Below are experts of layer 6 (counted from 0) of a mixture-of-experts language model. Rows are named router (the router's row for the expert), gate (a neuron's input weights, with its number), up (a neuron's input weights, with its number) and show model dimensions 0-255. Each number is 128 + 24 x the weight over its row's rms, rounded and kept within 0 to 255. Numbers have three digits each.
After each expert's rows: a language model's description of what the expert responds to. This comes from a sample of Wikipedia text that the model never trained on.

# expert 5
router:119113165114139145153124126110141151105149102170135129145109137116117108137140102140103136171127160128093135121113131161125113136174128141125080101106080115078163122145118115118128128086143171115135130091164172118140152147188135140147160134155072120145154098129119145102075177112138159140126101120100112106116136126169111128140079141123132077135098067122166114165132165121139108094132164141133101100143117154094119121161117108143124137090088112073102157160151120103121139078145151140100150124109107137146122113164104130158100137153144106138141149107101121084090109085109112087116130125135131084154138104121118105141090167135119133159127152143120102120109101099138120115149112116089133150087087106165139141128149134143145106151147167132178102140137127165119128116159127
gate0:122124123160092132145112132123137115117147098079126150151111176193119136127082155155134101121102115124159110122128133101137118127082123119112150099117128130139099141093116162165095139112131150106079135125118117166145135125148102145101135113074111131115126132139088131134146136124160118122131052144177121119132131113120123157083163082103098181125160157113127122115133057174145135127093086102157172092155113128156143128167105114100136130125147160168104121138073136124149128166121099139154157166116117109116149125123111164124159133126122127155127111167112159177129136179137118186132127137131109125079141117125089170145165138132183154111102159126159153116138141140136140100113154109090110141125152141130171127143111131115159097117113093128120155136132130148130119139124102
up0:114117131058130123147120179164108113148123116146105145130159174083092135109149157126098129159139093122177143077118158193151136156137116142132134153124098139126150126154088108127123090115124176135120124140132138148111132138149145161141153138145127126092103127161134111140105086102142107100140149131114082147114144190147093144146143160113102131108094137102134108143111160146106142106083143154118110110107129160121187111140177147091162169135123106141108128143173138153116078124145176150147132149128157134137126097144151184131117108108116144143118099124121164122060139126092087101120140144115154169112117054131126124166133149120121138164113129122146133154140144106115175136132157095146128159106114112123128148152163123105147113145135148133123124164112123139097119117134136
Line breaks, semicolons and closing brackets ending values in infobox lists such as taxonomy ranks, song genres and personnel credits; also Animalia, vocals, bass.

# expert 30
router:172151105132115120139087081123114161122086121138101099143152099120147131133109153172129164130136093119159139126085131134105138123103093103114140100146139159109126121124074115186129081139114122108106121134104124067132138100158154095144136098144104176134111133124142135118138120140112138095147094129139095168123149093132167119134126144083147139161134169100109101160136139133129111117132144135071147126155106114159151097088152114094130156101109112127129113139135103133147144099149175157167139102150127122107131124139129163105141108180082118123118136113157156125109134152124131107119106109102160128099119113105175105148166154137145128121111087198123133122110132089147157125138158109115108159136112100102101165069100097114127152098113149140107185152083127089136145099138117
gate1:146111126144085151160119172146121103119136160111147144148143108135148105159094122127111130137166125120124144144143150143150109128160125119102121130097128087154153124114165109118117081154162121111119152160154089163135179111084149117065094144150187109114174132131124125114123144145122155133120145091144107134137077166146102147131088104127157146166127136146156112102136178128094154138119101148104097173114146101147118145144149159103117112135105139129161162083123094111151083128107141110108147111107109091127102133137151157099117127134158129129117163110097158075152121176134103133100141134126105146107175184142104152094136092138111093113132125125121147149136134156141118148133167172147164089127115147146169155185145142112112127115125136111145112099169148105110122100168140
up1:138096121148108143148099125127130102111175167145121110097136115190132145138147130133096126153123111115132148117126123179132146127185135148149116150150130121164109144121110148096087067099105106054117159145140114133119153125113129153110116103125127101142147074104124096121121133117093118107072138098095089121086084155164108128112136143127131143124131140166105150126144132130126099142111092148136133143145128132081088121115121107126159112129111143108116099121106127144109162146145127099151155156094096073126109132144142140161122064176154156121111141087128097144147158138119153164132124122130114091127168151168114147125128105116153095139131140119158114128141085162144137098160098117154129130136184137147156114151094188139141145137174117080112123124127146147155181125157109
Middle and final pieces of foreign surnames and places, such as Kuzn-ets-ov, Hels-ink-i, plus career verbs like joined, competed.

# expert 32
router:163166123171174103144137141158143185160136074127103089120122137122129138141065137132119129166197151104121165121167161123115105127156177117127145164126144127116149115121153138142138087131105119106131143108130158154072129147093121109131104131103102183167107093103126140159168115092102101139101135144144136154127137085137106111135122108155137123106096134118145132118140136114115114123125159100132138092132139114129157145100120104114132151075118133136120139148101134120110102122121115168129153110096143121161136117108126103108093136120112103075143117101161152106075138104160103159123076153107132138107111098103144141087113114130155133108131145136173088136114107127136109149109112136116098130169151108096096096060145152101130114136116125132113138091122163134188138174124120
gate0:142183124104129103109104155136159100195136095168080119144170123097149114189147127139076112063118099166104123120147144132136139131131140146099149121137084141141116103129076108134117150126125157138143130116101112143159071137137095115111104134091104120107125113115145145136097103120136103185134106104142124112126132126114141129136177102093102107156096067119186097105138174177075082115134171138133129117119150116135152160162141169137142145116158146134119116100113181181173106099154135120151116108153116110117139132165149141126126159119152121113146099099089122119138114146130104148130148136108140120143168140124116112142134131161095121111144126128108138116126146138093159154125172130107150151105144119106091128122129152150104094106144121147153139114109145156091122117128124
up0:131088132147117098116126160129129143157104130106127138192132133117157120148105133111152116164142120150145106142117151111183120110146146121134143114119096132135096098125112121181121160153150126134164113167144112110132095109163131088126158073116139118104128125128137162140105115109075122135141114124154128106139087120096105120082115104067111123173134151173110115144125094125152131135154139097126152133149143123139177156157114153101128108119137145145125141117135137167107104138115122160142157110113159095153087101149090115117093091135171141118139179139134103129115127133064111113121136099105158110152119113114127085112124144140122151093106138125107132151104121090159082178088157145140102121147139135166117132122104142088121063194135113159169158092147106116133150128134177
Syllables inside romanized Chinese names (Zh-ong, Q-iang) and byte pieces of Chinese characters, plus Hong and year-range pieces.

# expert 36
router:115114130119077103159154143126131091127158096118126128105098160122145175132095154154115129064133148139129121128140124109117100080120155111127118122148123131113124116130139113133121115149106123132075151166107152132132104122155116115098160129138141104114099130090089077149113140178157171138152155152152152126116069120079158148116139148124076116162144152126104107129105134145157115163115135136102140115122145126151101126109118129159153109110140138113130126131110112131107120100098086109190122110142144127151123200094208144147079133099113117087080150126139145146124138137135124123149174136176123141140119134095111117115120107099152135115140140110135105101110137102102096116139159129143160086097177142156128128165158171140106102150124126122116147153159136154119088099126188
gate0:173124133069112140122138164138119120118134144133131112130126111141166095147120118141139124139138157114154080144097105153123126153131137095103181183163115130100142132146175104109087111122095098131088122124126156133167148161103128098119125127126156103087122117150119148121122155124168150136105146110167105199098145154117100158134068098140117144110156114135157114094106127127141140122138156148147125153135146091111123160111151134155115159100085100145117123134134148153088095134105099140110132126090131136152080148124128126157153124134096170104131129140070103138179112100172124140094094120196154103124084122096113121153103105106139095145132117134132129153130214149120153127110120142149104138093130106120134107167110124156123134177117146108145124128131124133174132143141130
up0:103125121145115071171138100139137116100151135142134157134142143112130149126114104152130130120127110137106125138125153067120087124137125181127149126093096144173117112142140109145150149167128157121152181130131103152099123072128168152096117134143112103149111121082115133122135133092082081141135121116134132104155108108090143136125142111154132152134113159149140109156130109126104112178104119088176102112145104090142196102115129144118160103137147089125157122136177094157127141106104146115123176144183093133139135099116139142102107136132143140118104127124128136146148129142111147142141150152126102129123090129148103119139156140150194141164132159120068128132143128101162112164166141079111116129101080150123144146136124129156097096120125135138065127112139137098088198124129119
Line breaks and first tokens of new lines: section heading markers ==, opening quotes of song titles, sentence-initial letters.

# expert 63
router:152108158149107145164131097136089156164145099107109189095142131141076104103134160129175137105171128158146116125146136082112120126130118159114132143130080150097115102095125132147099107114112092133143143144115130098132143128161141084091146118116168135121198089114122156142157117133122084114119172117125122148162097117138125098094116118150103143168171141117181128137111143119142082145117131149124110138129156113125134086151098074145129134115124159138121142102142172107117122081137156171142142119152106136132113116128135116146107108147126121105100124110107086160145130128089112120103089139095129136161137154136089131080116137124120105154121117124112138155124147110088102143102175156123152139172146184101141123150148143099129148118136151119117130137068115081147167084104112
gate0:148128123111139131144150144134127150117147172165144148131171111132115150065110154156115167126134104158135122104140163160131179127161130146120142094139122140112118140132161104160092143103090146130105134134135145118097099105111127127108135095091110087138143078129136146173166198170115130135147082125121117108136091130146148134117146140065156104123116139087133125130181105146136083143134135145132110116118100139090144121084109120152137147127084086153108094119161162114142143141086102075102152131095157113146127106105118143178123150175127148112158145122139129115103136124117113108114114127140155152093130137140101091115159149128111116077163114126119143181073153149125162118159114141126097121128127122155130090154141166111170120112140086160118117133150166142165140134122106
up0:109152105076103103110123124148117139107110105114145149145121125173139141094135139172098110105129103123113113122104127107108104099147119110119142134101154088137116093166136121144116133164136122125154098117116117107159143126111102118173158123130096122132111114147136087113122162115117157193137093091126080166118103133093131145135113109084138098116097131096141119176089172149129111091103134098108118137101102090110144102114149124153145123118153159119149075113118125095140109142096180129152176148143132120144121154137106134170134128122136079165115098145095144152125121107156150155120147133123179143114135109146132143134139131088137096121126118143095137060125120127064116133132109162153114151121111108180104098136157114084135116156154097153100168153144138125088064131107157
Ending syllables of foreign personal and place names, such as -ina, -za, -ka, -ita, -as (Elza, Leila, Yuma).

# expert 43
router:158115142110081101153125168171163166095113116098110125127125095102162070092161125122139134119145154136128127127099125125153122130150148140130138147113140086120095101128130101101107113101157116132138123137149173140126117147155176164125109079124154106145133071140147131108176105121126152152169097142126149101094121177170068126137096145152154122168139124122104155117158133105140141156152128085132090140109187152111158098147117136096122151112123093119094131115095101093089102124146141160180110166098138137121171167154123145147090112133161108096144131112136110119100127150111111091085108162131118149131117141105107150116135128135140118159114151127109138108112107110090121147131105145158121134108083114142077171156125157147108110145137110145157127122131101147154098103089127
gate0:089147142143106139146122154111070087135169123163090102137146134091147123087123107127140115137115111104114130125109140156120152152175144125131136137178121119152140118154108162119141143147131079159114118126124165148144113159110107114113109139137162107140147143097138159141100112164131131132148149153125109137123080139144130135124174095152120109135117124096127106104124108135136105159145155149158130081121158106140089126139121092134132115123109145153119159152106143142132151164122111093166133163168106147133142095068136129120160123132132067124175129114104118132153104164078155142163178120124176117144133176146089123173118133121099158113137123146101178089175093087173108132147082125126106125105136131136134118157140130156135137148154171152109091117132185160121090095139110
up0:122079157154118180125130149151077090128153087161079121148141127097144137110103130155149095143124100082122108124101124159106157153176134122149124107161158126135150111163110159105160119162146121180100144068096129140137153181137105135122120121142108136207151158126148120108091112132119144123149138151136113130110113158128131124081161130123122126128115120145136168106128109145177122168177123171146097113122158134115114154129126137121106130075131159133155161147135113137148137151114116127146118147154143152114144119096122151130129120171113109155161153064120164091170089098135132148157108104098145103176155171142131138151114138140115109095119128141111174138125113104183129101109107138135111135129128126129125117145149115158088127113129169149126147110103141115074116112132122
Pipe separators between numbers in data tables and suffix pieces ending technical words, such as pyl-on, crystal-s, cyt-ok-ine, often in species descriptions.

# expert 10
router:148149075083135158137116184141127142138129157089122169093154142126120145148117198116110160128185130123140097151110144113113107144152121108058127163155108143134102148137116096126133116105099140113085167160091117136165126141058129123100125094126150113105147110100137151163159147114124121149098101094099142106175161120157166065144135125111112113138137138144179128117143126109123124165150156144136139097130150150093171165147115128133131154121120133109165137104105155093122156085153161150142082159151143125151106139076124158138124127108108114092134151096103137116111125161094121153127159131161134119140149129137110114141098149088138118136159154153103112125142124140136144162117143128146129144111093124166088135107161162148168138125161158130110136102140123123126143144110116
gate0:109185152123140142154139185152103126134096169145099087133096175124098177099131119095133089113123098106113093125105136099130140130137101112138145127140142135140115150118130124125130147145087152146092134106145109160109138129124108131133112156090079133151148098163157157093133119125112135114145156137145143148136125134104127135095142140135081148061132121139132120114153127122085129159133115159108155113108086120149083121093160126128106100182123124123107158149100143169184108135129101121131168088127143149113130122171128147133154134129158131136120115162111085143109095108131158158115160143173158116132134147171134130182117127101126154115074156140129134138111131168143148138177175162087131134096092111098113140152160149089120145128119134130073105161122135129105118083106108
up0:130145134091140130121148139135107128168144130086135133133143140145144118142164147124116162159133121115111135128157050136087136099155155135139117143150132129096138152141087139116153080145121130127120127141132126120160144120157067157154101120115142117118124070133115092120152142076117160106104129123145116152134130132134115144112135096124128120151137135164115102125135120128172146147141104099135150101178173161111120124165087148124110119132129131116155131156100134130075123172117141123107136120164137099159173164142099154106129171138116142143151112155148064104211117090117092123102083133135176121160133129111127116105136107150108124146078116138116180159141136122163100086096137161105170159105087111099119135148102073144132144126147123099114103103137106139175113128115147
Word-internal pieces in rare names and foreign words, mostly after a first fragment, such as in, il, on in Jugendstil, Runcton, Berfin.

# expert 20
router:122108172102153148161163104132157093111169130136184115143118146112154118108156177149132152124112102131157167197129135142098111162093117108148130144131171153136110074120119160147129122097142126178164148131116148121177118127101080135116097134141176097112109152137162150140136142106103099128118152159124118159091138124130128133149104159125127073120176158102108158161103122115146132132151125157103151121122092142100086140138169145127140134114118110159155144147124150089123142090117136087141130160155123134146153100147128166135126145183138114110129114149170112122130133141108121080137107100117125135148119170113147106141099145105091162135171084120119145145126161118108127117103137113124156115089158107074145140104209106146125142116147130100118120134085135124131142148125135
gate0:128097139158162169118150117136145092144118070076106124111126080139107089132121160116100115137128138166149167119132158141101112127067123169142129134151136121079117104147155139094149130150198129147148136104164142105147113156141145114179133117109132165168163094130147102127158136086089100148130130122147140148128160169119157143134111138142080148104125127153124143141119097173133112133147136092097126110114119139111134107097090121106105151118134085126110121083117101152107130122139131174100144173098134149119081138184133119144144111123177159155122118140141161094137135120120107116144119120095136118119097105136089116140176153133183119157139152114143140123131169185123110133119155154084117115135127069151102162123146142154126155140173111118117127131112134133101136121118121
up0:121141118141164087114113116144140127111120185171132096146072084114163119134089122147153095171111150106145124105101149146151123133090103148097139125092142102139111142107122118108071139133097147093142117114126128147100143113092125144128131143154097112136085125094140139066142086153139134136096127167154114160155103086103099153093116118130168116165132144128108154095134151154140139125112110103102101155156143163107129113121105118140129113140120125134157086125106143155158122165150155140176111151098132116111147130138117087136062144137132117109096090162137117126113128136151145138146120177114135103115142144123116152094175114149105106145140122169123132157126133109098117107136097121152169153081088111110100119153122178127115124125181155088144098131161163162152172112113128
Capitalized words starting song, album or book titles, such as For, Big, The, plus conjunctions but, and, than, without.